Experts of a small language model.
Experts: 192 experts in each of 8 layers, 80 GeGLU neurons an expert, 4 picks a token, a sigmoid router, a shared expert of 64 neurons.
Below are experts of layer 2 (counted from 0) of a mixture-of-experts language model. Rows are named router (the router's row for the expert), gate (a neuron's input weights, with its number), up (a neuron's input weights, with its number) and show model dimensions 96-191. Each number is 500 + 40 x the weight over its row's rms, rounded and kept within 0 to 999. Numbers have three digits each.
After each expert's rows: a language model's description of what the expert responds to. This comes from a sample of Wikipedia text that the model never trained on.

# expert 59
router:481573528458466497540552505438438445449511497545506493405513509526486477475489531489526495481536548568496558451463501543609525527531491425534507482397573521453465557515556501522449501515491480478475468476493471527556445498473483494461486531524543505566509533435482495489526573473510388543
gate0:464578521520537503482517454551490500487479563526475604538524503521553463501506503502460502472499507531499443465489485444606451512507555431494479568471499490472508532578483554534543559457499492448402479500492498469432472572506474493485503472490528444530483499479483447513530513484500521485
up0:494468562547474432508494486545510456513500511430474540519532539579573515494477436442525516453501565482501425512500498492549548511489523492526537453556475502510544545563499430490437470472485480473565514582500503558562401540510497506550451514432553467516481490497474455462525538503556546583
gate1:489542526531434510529527549533412535457495536514451472444483529457451462503460528498490460560494511515502546541518543512453443462508513502529545488523514573529461530504529367527487512443497477524495558589511468505516524442518433512487434542487530484510412420514454421461501526490535514462
up1:564535506510476512544464546494443490384517500472528495470421519471422458498513575522436445500507508547521534475504511560483486483511513454520558530487526565526448499507538415563419496448492487507524544620523463455511551472523422460455450543513498438483463479511497439495536482520586536525
gate2:439508457460515460481510469557563480497548388553501564536564523504475501505529487583555500508446508568477555464498515524507509445479487472503468503517561486561441508557527511518467493487492546498457440518496492447541491502492508540436524499504550553462477589527520497475514475444516504578
up2:489504498530506513514448446551508538485486533487563527517507471474513522539464530485468447594488587528498533471457555487500474444503506541537453535515548596529369449489512529507510482426476477501533507482507475500495467483510471522530463506502530473539582508487479441503526532506450513472
gate3:482516566569460557553422494464506511508466472485526501535485406505517496479511537479523446478522522512540494488430458565520441544517475416488551564526551475471508490545529490520469522508635571547460489530461542488497469525440501532479515479561523479520485498516483566537402489474479493485
up3:586448503523444545491499541454498527550464465394516489504424455507451450519475462497524485515605573483500522528450459507451546520461483516442468452445565548484520530493521432461519550480565562449457532560518547477395516528468490486486458545523536522600541517525528503516447497531466537529
gate4:508532425563478422511601438510591492558526516484499576507468414539431490519503524420497481509503443448489531512551470536470469456482473506458506548528516478561468489520481493492573468455487524492498521550490512495487542482478531497552555524423478563546561548445492495548465505442446527498
up4:541475510419525572534419585478466500514480524525511393486504546446567553450576568527443492515508562502499430496453450441544522482534522427515525457492498491524534526476508497491467530506497536529487460492573505511533459519481523504502483438513461467507459433531508498543501520543556524540
gate5:457480473476473489474551441422510480553477459484487466462572483659478458482560441486525518466552547446501487518523501515506508426578587506479475475438503595436487490497525532469530462534526458474485563550496533552492539515463543519459490560516490576474507462442521446504434495471441463446
up5:452521509544463457518525504556503435472457478569545526515489559495455459510545528539538523467523494452476482542443500517500489513470599495466485534440433555517572512491511534471508496496509561545511495562466543441569589471479508556518523501552416439470458530492440478517489501514542486514
gate6:498427514508539479484442514557427543483523486500514513523480589468541473519501502474467493513480513429577436460506479481510461440555475582475534535424495478506493486463444479539435559446488467544569448470513463606534522513475406602507515439500567540503508501495550514515550472479474480424
up6:539543506476453444533458560489518542438430559558495495510486437451484508530566474452537463509428413511483492526585540508417405415456495477456522532497460534558462490547499426476570475502516489530513540478545497475421463536537474531496482492522495510442519590530472485554540464513539517484
gate7:545517472529559491593499578442515511475435522516501491458534476483493487501482535521548468513458504536484506485404505474468509504504496446561527475481512525479499616471532515461549562508568496480557515518562591504447426509522466484513516499510529452517455520491396480590545516450461525532
up7:470489466432578505530510454528468548500503473466424510540521478548479367493440520439496527511542489460536509514543507523507494506521482538460457502482455499506444500567476507483470414486514514485456447439459544532597552477514449557570529552498555531486417530491540513486578508503545516482
Wiki section headings. Heading markup == and === and the heading words between them, such as Career, Production, History, See also, Personal information.

# expert 46
router:500484576514457512572571428508521452524515524504492497478458468500522460474467517507488594504527531548513508487503509549474522463499551475509438506430549543501491515473507555474458537527502465535509460501488522497564501473546483480477503539470480542503471540497406482479520499557557510490
gate0:483594499538486610469484444532519609503553542550562451460480531503477489492512525515551523549580533485537463489467555507494508542533462461544475461532426514426506507469468496495479416508494478535493479510524540493527529475483534480504557558453510469481501541495458475512513506521515489485
up0:538441640484486439468500556485475508483519490400500564512487487531527574512452519448502520472488542534508552469498421484573479473473523479505410549434536445494476548465540519495512543492518505487484494532497513464445475528540480514532446507567452509460486489446564541480460510498533453517
gate1:493441481454533509471498493520539522475474575517470490507458558482529430493437524544517495529505524425506486476494446525526445479452580424572500569486531496408519552488462510439515504535503459442483444511520545507467523591484504476498532516504488510641485549485454457524519492504529435511
up1:505530515546481514517515471549485499465520413461510500516586533542472470518537490495523512508425573563514439520530517419501455524537474585589504407460439453564481491518521464533521477476506554512518578474491498509492490469534446486483483457514530495472426508495476532477474458511498605453
gate2:470512520514495501432556584410488490493502556496586449454497492468508458520444422524453482488520454512509509494469532479502532504607495497530461546555466457460471470429547561440443506527425544480424466491516483544477496519511499528512494504478407531521482481446492460493444494521555443383
up2:404438474515485542493406530485473453463461526524482467505491445432531426537499436427426545572589485511438516498520533427547526487500508501551509523550510545433420438468497465503446467440539594500526500503464490523507503542498471458515510533528479525542478523476544471569475549552484472480
gate3:489461521515516600518467463444539522455496546494493464470516507487534455443460568466486509399485607514488430528498444485479557552447571474504446509565564483474487488485550439510466498476512394458600395439524537514476544534487478438491585492501556571502499503504444492452464508490511515457
up3:433472490503499462513508531438407499545460464501462524556555464484480570540512467557548527558473389475532531497556547509525407446487460539490568510400460520523505513507528492512570545543521588544460523564534497477468457478480551524484498503468455459542518480490566496537522523500466441602
gate4:527517456506510468432472511445522510472401476437566442516517498489462537495442468477454510505511516531464417420468506485518452432506447523506472490558498472543486508421475520524444476473485471479556462481479502485487438509563498430520495561461469518495480486555483595516497485608471525535
up4:510436511465524446513542450546491486475602522503472541426477529497468488527476550461548422423525516474539500617519556463551515487519531477432508469444444455498544502507524461511590455471451460530457506537541517500500467486480484472457549507530522486509500580575515423501561444521493529458
gate5:555476444488547516486515488414505451496533438506547471554526489482564479532497502443547402524458527477480499493545508538433528482508491488450442494485503527484443543489481391547433512518411499512540499553523490497495506533494497528500540576484519487514510596572560477488518495538468479474
up5:398568426466525538506509503445491464511497531557545531511563445469520504535483462454490516530519476470432341418494512545461489452515543461481547515484519501443480570505518513512412484587534506551509533540485455467506394473541532491500489503461545539520501486516480538512507478471450474521
gate6:484461463550476550536512476550415494436536508477524505547472452459471455512512514499457563466487461544495521560475559559523571569475518487443558476503504511433501549472519503494502516509451489544486500455576513445485520516470591441489435551492448531552409559476474514541464512495422491463
up6:476512539480503437509451465516479589463496532582468557530576535473550546486539513507502503562524521518468519528527522482469513457537467486454492421532584542537486429536530465625565502553516499513495531482571549469547476564482499498558498469491500524522418486408533485503480514540491462481
gate7:565471548504479452517456480518527556496502511441462511472518531507539534531510495534496538460496522538508492401452508527548467431480509403491400483497517492430450511534536421496413507451500457465426550415499509485491563479524448502552496461492480509472504556483488477454478503465476470543
up7:551492524520463508558506561547549523456466548523494516378512472553485516501506505533522563466513441479474525511526526489484530518447561535395523581480568501486462485435467427521541524532508554531446496580500482571516522434571518483557502465546519500577488602468497490472500570480492527476
Section breaks and headings. Blank-line breaks and == heading markers that begin or close wiki section titles, such as Production, Charts, Uses.

# expert 13
router:481483519514527537484518458496500535479485510538541489445486527506553456507537501537461514458513521504466491504462495535540506490427539471529507388471490529500457549520518478504431440564412503500560478489463579527504502488483484497449489470538509520494517507442462494482524504552527527460
gate0:499570520475512509480511500486469500496465449537487424499453434470601522440545536557402553471492487519513527574602524507507470510469441490502532475492470537480426548505501513511511487547525438477500523486542543481495525489600499491449533506483435448492523499443514458521496528513482476514
up0:496485501521470528535518489535505543495567518466513560505514578508428473567444471431579466508473511484507483415409484518463534482534534512496482512486537459507564483509491539487504524510483553534483474524488478540520484467414545490550477474478574538518460483538472543501500454479526521513
gate1:544431581494453508490525512443523464529479520557515558490503491445468478523469560429447545460582455448508482485431495490553489467546500514551402507489517593514419489511527459497484476540474524475483404496503558515528561553545501551467510519538480497496423591500492497540529476523524547519
up1:505544508491431490550467639478455562460552522453558485524545509537502505490518534551490491525413555419501470512520447513457453535550406450528489479496498454500500619439485532516476491522531462484558508559546477532513457531548547484493533528604516529452490489486478484428537479506447480470
gate2:455534460511535472509497541477454527484496390543486529565551472543518467485512539539451568465468488531469527484405418491504465510463544516526518557608515486521450474565596473510522551619459498532547481434528461510512567471539508468417511431502532533487554483501559498465492564428446465581
up2:483498496520531495515543522526498504508426425538503491547517435539422492519559452512524596478571468484565528504517463504484405492502474505487476536578492489437461460565609556438489504528503549572479458567466514484485522480485533484442550532461501470468501510538499468516472549462489451590
gate3:521544478478479503426510517507479522536494473487482505521448434495604471487491543524501483536503494497424435529490480498421476467531574479520434444460507530423430534496485506473495488562494516526482525570465573521466474425556539493446470544587487518545480484462418480488528535546542546518
up3:461560509475446533470534505528474521554497472541573534582481474512537498531491483517550429550522451474484436446504505529456519508529533438520434475475472546463492553418507458475568466532512478469461457552437519508521475454460562465479446521533463543517477468469453541515500486517547510498
gate4:540521551506489477509530542519572553505429474532469475471459507489505468491508513485442564487501462587511509555535509511568469530507489561477519507457579496466486545549525476591532477430486485413509442509495461483506477475503579526517547570500475529518494476480468481500474502480502552454
up4:501495482535503519486420458504472471505529511460548561536506509478591565476469479551557478531516479441511465453441475479446540479536483457502530499551478494526506425452508528446482548573546521498517532459503606529467572439460459454573464457473502480468496532504506512491513441489455488490
gate5:493516528465550464499501456531528513577521509439487500452417524515541446457494557548441471459477542513527489507503528403437504568504531512479490512477538479499456561497496461498459465508469419443576524499422509536428521493617470502520578535504460502491536539498461518376436492516558516515
up5:500527464548433500527517521469473515469466399489551458555556474533451478549486515494538508520561430509434503499469448572507405464542467494468435540520459488482476471541466546490563491513497508546430472517556517430557508469422546502500514436476540508506457519480537465571556546475475505471
gate6:467498554420535493533556557457494507465568407539448515481508495473576433567451489491442491517557481464495456456564514488516514505547520470496463566490556541502516497558524466506505463500477456431511557483499508492526477519552455507471468467488529539474516493526506496484418496566523492472
up6:498459514462520511515551543469472517489537426537498470481496497476568459505440434486453487494587455484532441473569503490505475541522499469471525517527551537532527493558569507514500474463477468461583502495488417538494466536496489532509545441517556531456513522537557476484453495543520504457
gate7:502507430425502522495512487557534486472500545413559490474496463562487453531488531549490527469519488512439535542464547510460480463557515500509474522507505491523395454484451483466486554541587455556559498459503528556503470601515546519465466467472551587457559519522546509455460527521443538527
up7:550497534501469536497485574463471542446522476547530481503507541513516536500522440534495509464490493499472557505435598492517450537436514492586547522455556498554451450613495529516491516425544527485440507501506465452526494545518480465499508449519515598507485475551483442434471471500450494504
Punctuation after entries. Closing parentheses, commas and quotes that end list items or clauses, especially after year ranges like (1929–1996), and minute marks in goal lists.

# expert 39
router:434515483547527486501551499442470508455514485503504510417505444533484460539542534489535530481489516489531512463461532592527512472473499503549448413468564565496466537495538516464459512536463496524468525510467578525521455519494390551509459459522526480513462497476524467521531474479489442370
gate0:532580422505475448483489521458470513520420516522495438494455504511486531445491522533530538448472494458515446530494536538468467506507441541523419519513500537544476514452469444480459521459511530519483482519489593558431476408527459481458412473472515542516512483463561516525440538599506515377
up0:469481550521539526532514461529559445467564476515506546533512523480503468513479509498508461488527516517490573428458478472529530530532554504448561498499490502513537417534482562573581516550501434532523512457502418417542533538490531500542579551526532450496501530532467491495516506415453501630
gate1:553528508544514529438477447545522496487514427553496497416502520428499481511494552484484488571560493426486490512456524538541526502441454495447470534551466543521530512565522490500471524470547460477490535506497452535477471499497567489460525496469469404495494511514456420445557433453443444488
up1:448485462516575475508513442520471533456508572469546539499392488489453501484459452554524477465493488477519478500430549433448656580515423483493559457490531515526421509462512532574564445458511410467439429484499571540516544437501524501584487521500522450508538453557466498496468573542512493492
gate2:483543505506584538497464490483487508516486516507512460492492509494515488540426500532538512518419468507525472522489512483523559490434454479470516521516503535485474455443516507478436496581484550469562504449535568436460522476536427575448530539551439522484484497545518466495460397472415497418
up2:572475486518516468518519537488483541484515441530520495505437515514480515538503467441424473450534467493512542497558480490511535486520521508446562372483480449477499443497451465491493498478467534507580554569420488471478461463477432534500485568526504523497522487488510474536442601519482554493
gate3:487500488456570472411475479456490460435448389532504483499480526532447430504517554568507530540519496407442529520484519500556488534473600559423494497498515573500500453495528458540500545482471484525519515441460461571527542458473497501535514496485502486492520469504451437491437445501482501458
up3:551495496548481514516519506538481574497484544509477569487524466424524501519480404433501484474545533497549502475456473448453460463463502524528505523511527468580525496545456506506520526513568492541520485524538460486471475507510445493481501605487432519487505563479522516553525526522501534571
gate4:465435510488500553473533507519584443445487497497491522561556353551562457547470568494553562570519490507469522506497528537461511428473509452490521503491463545510505488478579476427578485472559535547457539491472432503507565448545509515490504506613483436566545476480549486519540502500534483446
up4:433485584465523499515526466524521452547445508516533499461557402488528467515393478451537479537533476496502558516459521479430546488535521472538433444475447503485499534445521469422474505529527481552427496544427494533495469485462459483527488508530476454493604448511503460500557503471565453457
gate5:434490472455504468393484529426558568534484559469480509487524478534521536564553490454448515464493546510487481421473486529475498480455487457526509470476474484500518578513547518467513509461468515486421524496455507537459437540421420455592546459505456478525377523465500502521499524542466511458
up5:514488489538504542578515445505418528542514519484491439533495494480447532441471526530476465531513436443515499560480490440478522532548531584508497489525495492505500422445463454542483450502527445529540467486516505503528481522532545512410485484462541511442573526500530554550526516496490459543
gate6:492510460506548444452498503512455561449537448532553533460578456512507508429504514526458468473526556503570577439474489455470595433422463477524500423426482519543466490502454447477532508533421448569477452531517526551514436504539448506495441548568509499521461546454459522521454453505530510504
up6:619500531560545534526472466476549575555498530433403473549470536513519494556494423509485570500441482478434428542526485522526523521584487526489502576609489513516528561501529528550487536525503531450554501457448497525456481485507489504527496476432499477441508575550477381531495531472454489582
gate7:419516453545514537531411518458489475574501495505570507484499486519522523517507506504521514543534527479484520516526446499501517446480469465500486500485495596494474510460499454514483535516454465529444552468476607575523447544478490531516520405525471453428473476499437602492462465512511508390
up7:517527565398520469497523495507551510465557482520450513552486534504504527484484498531456486463503496527511503525432502548476472512524544523508545545505492482479545448622516487450522460466531533471516468513480409451477537447475535439423567598490471530531520516480613448456498452507501518615
Place and nationality words. Second words of geographic and national names, such as States, York, Zealand, West, Korea, China, often after New, North, South.

# expert 24
router:517512487480473568464519517494437549539488547519556484454496457483546493526521593486498519487473550507478528524498532586557448505454507486570485452502566543533423499436523433548494517492472459567608493467495560572557507506555473447528526483537459515470508526514514501502548487534523433553
gate0:472435526560512433531537493543451519530501481510474485493538452574524461508474516490460551482481551475511517574558512522474530507411481475487513484472461552426506461524474540589479500559514453481466538476472453397439540474523563431560441554447509410432464479513507460490493540556539503567
up0:545477560507598449517533462501476492543497503476471501514544482497553502501518451481422534541489530539502545517530531517494504523407419492525469544430503637456438463523394504574536536540512532524512549535476465492502550523495536457566500579518531420457503506508471434496493522429530500546
gate1:575485499497433487409474499484484457517527518498522548404478449466471471472535566479478516485604514539447455490481513533455565449491500433573510497516436453526463535482477485446486497485435546554472535502459536506524489529463487532463500516402466605473503448522505494564479538476487487412
up1:523509501493451525443542436497495438506513499513466501424509519452464529465497505513468515494496502549625420486479491439490483457573486472529453557506498492574511488491481410501506491457515480550537430531464486562544566527467465522467498501450464493415452463453541597490441495502405461446
gate2:404555515475482493490495516475519436470522529508433537475590451592531462550473514499552538430518507447477501466497520508534557500494432417490499435468448456526519539532561482472466562431514489533506490479488538520559511502554537434493500450493486484460466601469527551406549483505507593442
up2:563476531452393524506524488482504504579587529550489487510616419568490518517546482475499495426500563525442483533499478502594554491514456419494463439458490455533479466518532519503436527514457441527505520510523463482505490547446490525473544453506477530479461538460487528529490436514453502518
gate3:561503522498439427569548576537499487475480490515556534517481463512560497487503503507542532487493470495461422531475465567518512490492487469556437557519512511507486435423568460535429423522477438468493555506517485509552493440537530529490428500488536488450462489514521487480558455429411462541
up3:565521538481480435551547556541541504472461473503565560507465461525547461497495532551532552482455468501466435569498460521528522501498492488589442534502532520507499439415558490514420413477499451503497563518517481525560493441521502504504441478513531492473427488532504493464561473444444453530
gate4:487456473470512449480506455471540526535438529609494565503486545556490503484462502496566427503463486502451492515466490496551613446480491505575509404587546488510480500491405488515510490537558466482477487492539555524441474462463514442549539531488494516471458372512452489442449509445481516527
up4:559521523577501477491487536563481514530552489457507481516495463500475458488585447544501520478482490497475516489517581522463416561502478460458506525463524545532514513496519507473547560515479498555509428459483535481562554479555510531489504516500490460561544506453511487496582515520509487483
gate5:517483517518495511495453457546493561511461535508554503527407493547525523467494516508521470495465498515562472532507518574434541531434464442543477430557581480456485508467520485545487517497507468428574505481503521532456510499495455398503489564518512459501447407500531519516530536516476571575
up5:518576510515502479479574527475470477498464451516421593491535512457456476558593544535487509518501490479512557480493449452565537470521507493456465494451421506550545472569445500440524480501494519519399490478498455479515506476474557581476468475501515507472499516531504494458503481509522431467
gate6:473553435485525520469518530463511539478452501481534463479485476445451519533474531454525540453462477470494549537534504526468481457601557456513430481586519537476491504505495549540480455458458480472508498442452462549564485437445532498495485543476399466430487431486514495534512441507448534526
up6:528548459454531495490542502516539528533478522485529514486478444456474522557492487470516540519545494464520558486461525518497491500556575513535483474564588499526507569488489533532444513504431490499538475430479551556574482447513539463513558521483486522391535450488527519520495478540446526539
gate7:454491485613461464469479503474442485501563416532543499505479536442566467448556497491526480472521494495470556526488476464452533524464515475529562479480542510456441518548517486542459464456530497609539501497494529508463513465513546355439498536470494549564507511450491438493464407517454515516
up7:490521454483525420477458564465550475471499480535509520479490445448520460474413494514468428492487534559512535526544537463488536505470474497490507476406520531397503487524469478456417520498524518493602513506441532503584570449506520402505450529456554502483484449511499460450477469521390501488
Birth and country names. The word born in parenthetical biography notes, and country, city or nationality names like England, India, California, Catholic.

# expert 47
router:520535432510497534516543493461450480531470502516582470403454459513517488543549508490505576503515521467482556487470497516512528505486515475576486429485541536545429569499530482477431489484438490507482523483515568618529460514544410550523478457530485530530444524460482464483495476566529507406
gate0:460531487536511461538520556480514499579558520492543462437478511536497525503492505521424526450460521518498533488391516549496502490493499511432454479508521542551552553528489567450432501455428510553503505443473596503519503513516452530518550455542478538460503501458480470486501464455526487476
up0:471474491564506489537564544487535576585516503417551491507477491525507484535469497485412510500499492508438535455402511581477444469499488523444476510508587539589570462504493602459451530468500496541489502462492547522488474530509535519488492428522497527458554553452496499518476480499540555467
gate1:521577555546500527506516505468509479538501508402543508569553543530596496581433473497503490475446506416513486421509550454484527486530511482510492534491481499448508485439423412424518491454437478460502463517482529566413523502506459522521445537511418434526497491505463469535498510486497530602
up1:505545524561505545518460504521477475518538491463503444555559571519569422535427491497490558488408489418505512461508556496510526542519505468506527543495492515453514472391456414458489479463433491512450493478466512593444519472526445532487540553548480461533470493534509460541470541468494519539
gate2:494469490496497480532500535455521495523519480492445523452479572460498428476483565498550462485456505494487492438494466414542521467553536523537491437510516499571470506478558591564518525499483507493573544537522495498477501458487406444474486455525469543480512548475486489506454429458480567470
up2:482449509528487492499557504441429516523477579507447458561586520506494501516449502570480580512494500528510514467493531542536512543471527524496527439512515480557430517531510537498469613475509520570580514560486538565491451488550545484522487474486508534461454494510423540491519539463519500464
gate3:459521476557499421503550441512547491486543504446535548526543431476470453494553585566497494470422516454515616554469495442486517502515502489478509488450567457465511540540524476503509506505442514496475469480453514455458470507473548533536449517482511487641463525524483466528425504490513552555
up3:583510470436536549478509578513494541489533542539479448508433554486531571497470500465469498475543513465506477469521474543493517479459460493528442504541454514518518478466478533548512514494591461504568483477526523589536464491518463462471572494558509546401536461482551547496550501539469443547
gate4:476479470542472436533470446528506485582494465504488460564423488580454433504528426483491500460519514468484571498429475562524481502486520469509520470492431467497448453528558546477426552527504467497532538477456514562504470446499467574532450514525526517484531540526525406493459566523522507497
up4:455489502527468494484442594488518555467521503509500532469530495458500504475476548533490501551464487485477556530502556456468537527458513502531452425440541524447545563513519499475548436509503468541508495502466559508531528471442579515540620456527535507519443504460476574488493490398439536468
gate5:524470499480533485411474513406513431502512496436519496520576499440533498558436498488497412484590452490483512465521501530529487476524501481547479461578567532472478452468481504535487507522514559566526507562505528467536524507525460496550511493563448477530519449456506481475488423458475488458
up5:510516534472483439572544515526549458508461495480574527454436470554481567446509490446548565535449451525544482550506489521506480601424467539457459524530516488393565554512481554479482520502497476464546527466517460530539409547509531473462485494490526451458546482494523559494456474513452508482
gate6:504543536560543461510428452490491485479499490522576487447493489520458513454454529508472508490492540497478514474537532490519529512494521444558562498492490475528439494495489444429422489528432445490480524529592522527530504464510488506427544511535478479556474524484519579510453479502570514384
up6:534476499455506492501483550455525500526552489540461475501499508470530502558536462477522512524523437437520497503484465543431422473519495512478501504515534524501513464530485574504543527531566512536468463516522556453500542436493553546585537462504565500436581467544509453501587536526461451534
gate7:567539567559484493407504535553458476484451514520569489526505479481547502454463547520460507527543443520514497469507497532464411542489530441591439446495524593569457536450516436557426514524494514513575522461509533557546514466525479529561502516541527492520474482465525505377544535497479544410
up7:544537514518477527478500522538451486490421516453499504492531455512577477489438507481501518514517413503483505488550442500453484480500423519524482518490489534525437551440513426535429563477513491537506510494528534615547503486518481521519543425516559520548533503461493512438526506497466561481
Country and place names. Parts of proper names of nations, states and institutions, especially States after United, plus Kingdom, York, Texas, Republic.

# expert 31
router:484489488512491545517517474506436509459511525510485465475460508460507445513515538508521595351518542482517491495459484550525536488544489491542498461463617559527476494448503520516488487539505539499495540518430513534548476528509436491563503439527440459564455509495485453546513503502449476516
gate0:542490475583468526481567469500500457451429577559484519510480519547492509489450453504563559483471521459493547525472492587489505494494529487539532538453524483497439496530514454466525555457521458520448378554455476556531518514544499541478432514508516494483462596530493443585505522474529468564
up0:517447450575465511469526505496484488474524579557472473519459536502509536520508454505520516515450484505487493498469477588460501436508513502527472491466505484484511455483528497491602581502573490487489435574449531525511483535510537525499432527526562513503476574508490412554443536452491508574
gate1:444471518547442545481575459523442488478435536527490509480447460528441526508438523527523519479521502490466561551488476509495493492455480569508500532537549512433522520490502464510551590536518533616434490581531523497472524473518525498552470586519491533490439465487608529536556523474554518557
up1:531543459431552438502469514467557519482546498491535508506534502573552509489536475479525466580455463446488475479532524530495486532576471448536490443454427507522469495492531469504442425427462506438488546417510442524516526498473476540461554382474487421531590564512411488488427491517460466477
gate2:415487562496540544490538543514541423419532482451495476409478467464510446504472490509559500532516491524475566449540465464553539519503455492520542430424573517523423473484458581506511521566506537577591451485439443519489551509513503529493484518513446470484525528496519452431463471513472479429
up2:434485554495547517468512484501515464425559485525477471444503519466489439530466482485524534522492546563500576446494429409530543547484436508523540447468539466526432475443521549516526562564510521554555475500433420507462576497456453549441458559499372496498504458493523441438433496538474443447
gate3:456482482474519545492493457540507534553577474559476539553545550517479496522495527498422428516524435491450485409531517528449543472494456577569438469437458555506502525515487560449556502482445496505508535531449524515532466486499477534437549519509596466486502486478532497495551453529609490535
up3:424508463460565554504455499572519501515600478519522516544540524488495518567506516497388473512472476488448478450518508545443545538545469537579422521495528557560541503474470508487514516517426534509519536505453520554470469474455461600525492525484501505466481436528513447495510462505589500505
gate4:470499414567526518493561567527454467455514488481533512533530439462497436535544529569531475600474492430481493506488451519479488570513555536484529514489488476477552534481487482451517459478443518559466399544472504498522502573432498566527508497518520480497473537554419500496551516544519484516
up4:493498555465517444403509447488533516506490485550422462455476508532559558411444511455517506393548548480470542535562546492521499495490489468528535488484559583446497495506527476460576545526550452457527595467487499479532510415496509426484515477522545558490519517471532511523456546436476495467
gate5:565504437495492559478581501436486511464466413502525507450515528490541427489474500455480487548534484522522525552401481475492475536504446475467475535459471522458478542475502510458479470511483539485473527470461454518462491492522516510553480474533446449512586465553535478582563491473486453505
up5:429510522461495492495463392549550540515536532557453501508480434462438480477467508561484491452424498503456486505569474524462579454419523474510543455507447537483457437521480532541470488500498483543578519548558552461512539490452509505473508450421473535469480560457462463378465538514517475522
gate6:575483441515494462497518470477501462528482605447489484472503530477518452578493483415489533497558594583518540509514481485511447461480480478566473586541505564539473493494439518539504554551491420507462491484491532561502537558545497531500429532540465515502432526530488435516467571490497482544
up6:435486546477542482497521518476491532545518411594490534485545447512477538412510505652470500450426458399426459524520482504538546509449518473433491422462458478499542520489546478518522466488538525473528530532527501461494465436501519427480567474464509538454586524434526567441539451459445514449
gate7:477510531505523470469522496544483466469553441514462423469527515559538447506576492556472542498447511472508494520494468659431487500423531462501458457506567524461441500498486582535526548567524464466502483468560527486477436461497520487519504432513518473514457511536497470499501498506586529534
up7:501501526471515461460557527564489486455568451522466443533559469563526404495540432510503528508469504472486486501465537636510452469443529494498489486488545551481467502482478616514516552550523464465500501454569536507485425507520534448471486454536547458490428511526443505562499517456541537555
Sentence-initial function words. Capitalized opening words of sentences, titles and list items, mainly The, plus A, In, He, It, This.

# expert 38
router:484592506533495480502514489464472453469485451557557536439510498539492520518497498492482486387564542508455572471464496572544515573574453480573463455471595481452471552491509513490438468520437467563505437514462515572582482521446461502506516545524546486496467510510488503505559523492483430520
gate0:473482566450515456467572560501526445486526481567496556472545426534517581479536522485537465489477546524467520482558522511531509476494560482486488496517581527430476504468463566465495479438468509527550501544472489563558515514500565476495479489455569505460510519491550543454533483545526527495
up0:516526474592556452561559449475491527544529474477429526552442554491506389503513423517476477422492487487537484535509535464477534529565443527507521492502531536576554496479461536552491465496488555514531459484468558512518497483514505494490530501483425463519459479498527548495535537477541556490
gate1:414514505479547511496470449517537531450533483548476475480517489396456479469498487501467502462448527473482495406523591491586496547554472541534614522447506464532559446457529495534492478492474490534467452478506488555517474525477492507524523506551482440470483548523525507563523495508449476501
up1:552439483480464512486523506507473492498466507480485463542466583580523513510530481461536511512506480594514552562512457456468443535467536454482477523492481550520481529506483462484538508506544528455540487511595525455545498494524535500464474459443520530588506429463495483469501509553546575436
gate2:505526564548495551500559486501529502472458523442488437499485496551499505533478505515483500503464466489467474461523555562411500502479528525515592404496513489453557470506569487444433457526499476515524494508494503557489482471529470512564502584558514544539438519502489425511546509524530576475
up2:496458456433483471511429536491456490514517490536548563462572494485482515475518529456551507531510532526514498480448504471556506488521474493501404521488497492558482534499432512523596554491475470506446564504526530478480490479494479468461446454476449463521528428461494549466454523486452484531
gate3:464567614555559503610476524398532468424477437514531429449453525488475486516509504503508520487525463464478525504489472479508546513507516457512485462498518517544456511485464534387433532536521401468472527528484570514556478482501411465482606483461490550461547502519484509484478555541574415557
up3:424490541388547451464457476532477501499438471579444511555465507493400431402500440517529502511511486496534533466545456567551502531460505466473509483385495526501450577475506477492501483505515408506496554515496537550448459560460509499497478440434552525450509474517495522455484476430447506489
gate4:515489500543517501472396472526512498486436434551586495531441458439496584513551510533490476545460409478480486566494530567444528492528488480536557452485511461549543508443519490543408426443452475502554510474538435485594532544466515498500464525538535479509477526455464517468480431486456497529
up4:460530534480481483485398481546504602555475489500500506487539409491470534530550477597448449512508515417465507487510463580349543518546462520535500510503529492529485523499507496571490489543507553523521520429521507491552510478388495493494545469500531493508515522461495531372471522499456531517
gate5:499509457551505497500537511510460452414459466561484457499539536506531509525520501472482538476518513532480481460498554428553484500472504424549438468488605512489486552562534455452465508519532576519416504520539453504514523502492497526537498493526502473519466405514508513492587510519423503502
up5:561500498558470493454494620491541523443477519528512480516450442539490515515490491441511575498486514501520517516521528521540434440518542506571538431533554550510468602476545464499458519520523495565444489520547469547438510501455551473538484442511550489492441429489465468430462549508480445522
gate6:499473523471453437496503446483492442446450449518507532477489476471503543506547558544497480460517464424504501463541487533462501578502526504549460483451463450486475515522486457428457544449452416510477531457501526504581490535494589535530495567515492543434549492558483568524552531527468517518
up6:517494594509464523539531447524536529427475473545542523481450394519555533515514569505565484527540502470520537486494477486447556524570528528620496505421512491445423474454502463492521525487524484496482459380521465502485515507478551503513498621564498474491505497535478553535563594518494497531
gate7:441483582507481422499506472440486542499526538498495464501528462458490482506513439519543395409545481503483554558452511508487462516489407506536493461564512492480477505519473501474496476466454505460505559441514471486539534519494522440496468558559579458515450495458563504511508528553494514510
up7:514463449562507548475476470502520502516455483509469494531458568544512539460498613496511520591417551487532471484581469521532518568479583510470536548440472483550502476512547454465428543525447418481510455538522529544488511432454526528476514530444437497462517500500515468492429488522528477453
Wiki headings and labels. Section heading marks (==, ===, ====), indentation after line breaks, and field labels like Date, Group, Population, Elevation in structured pages.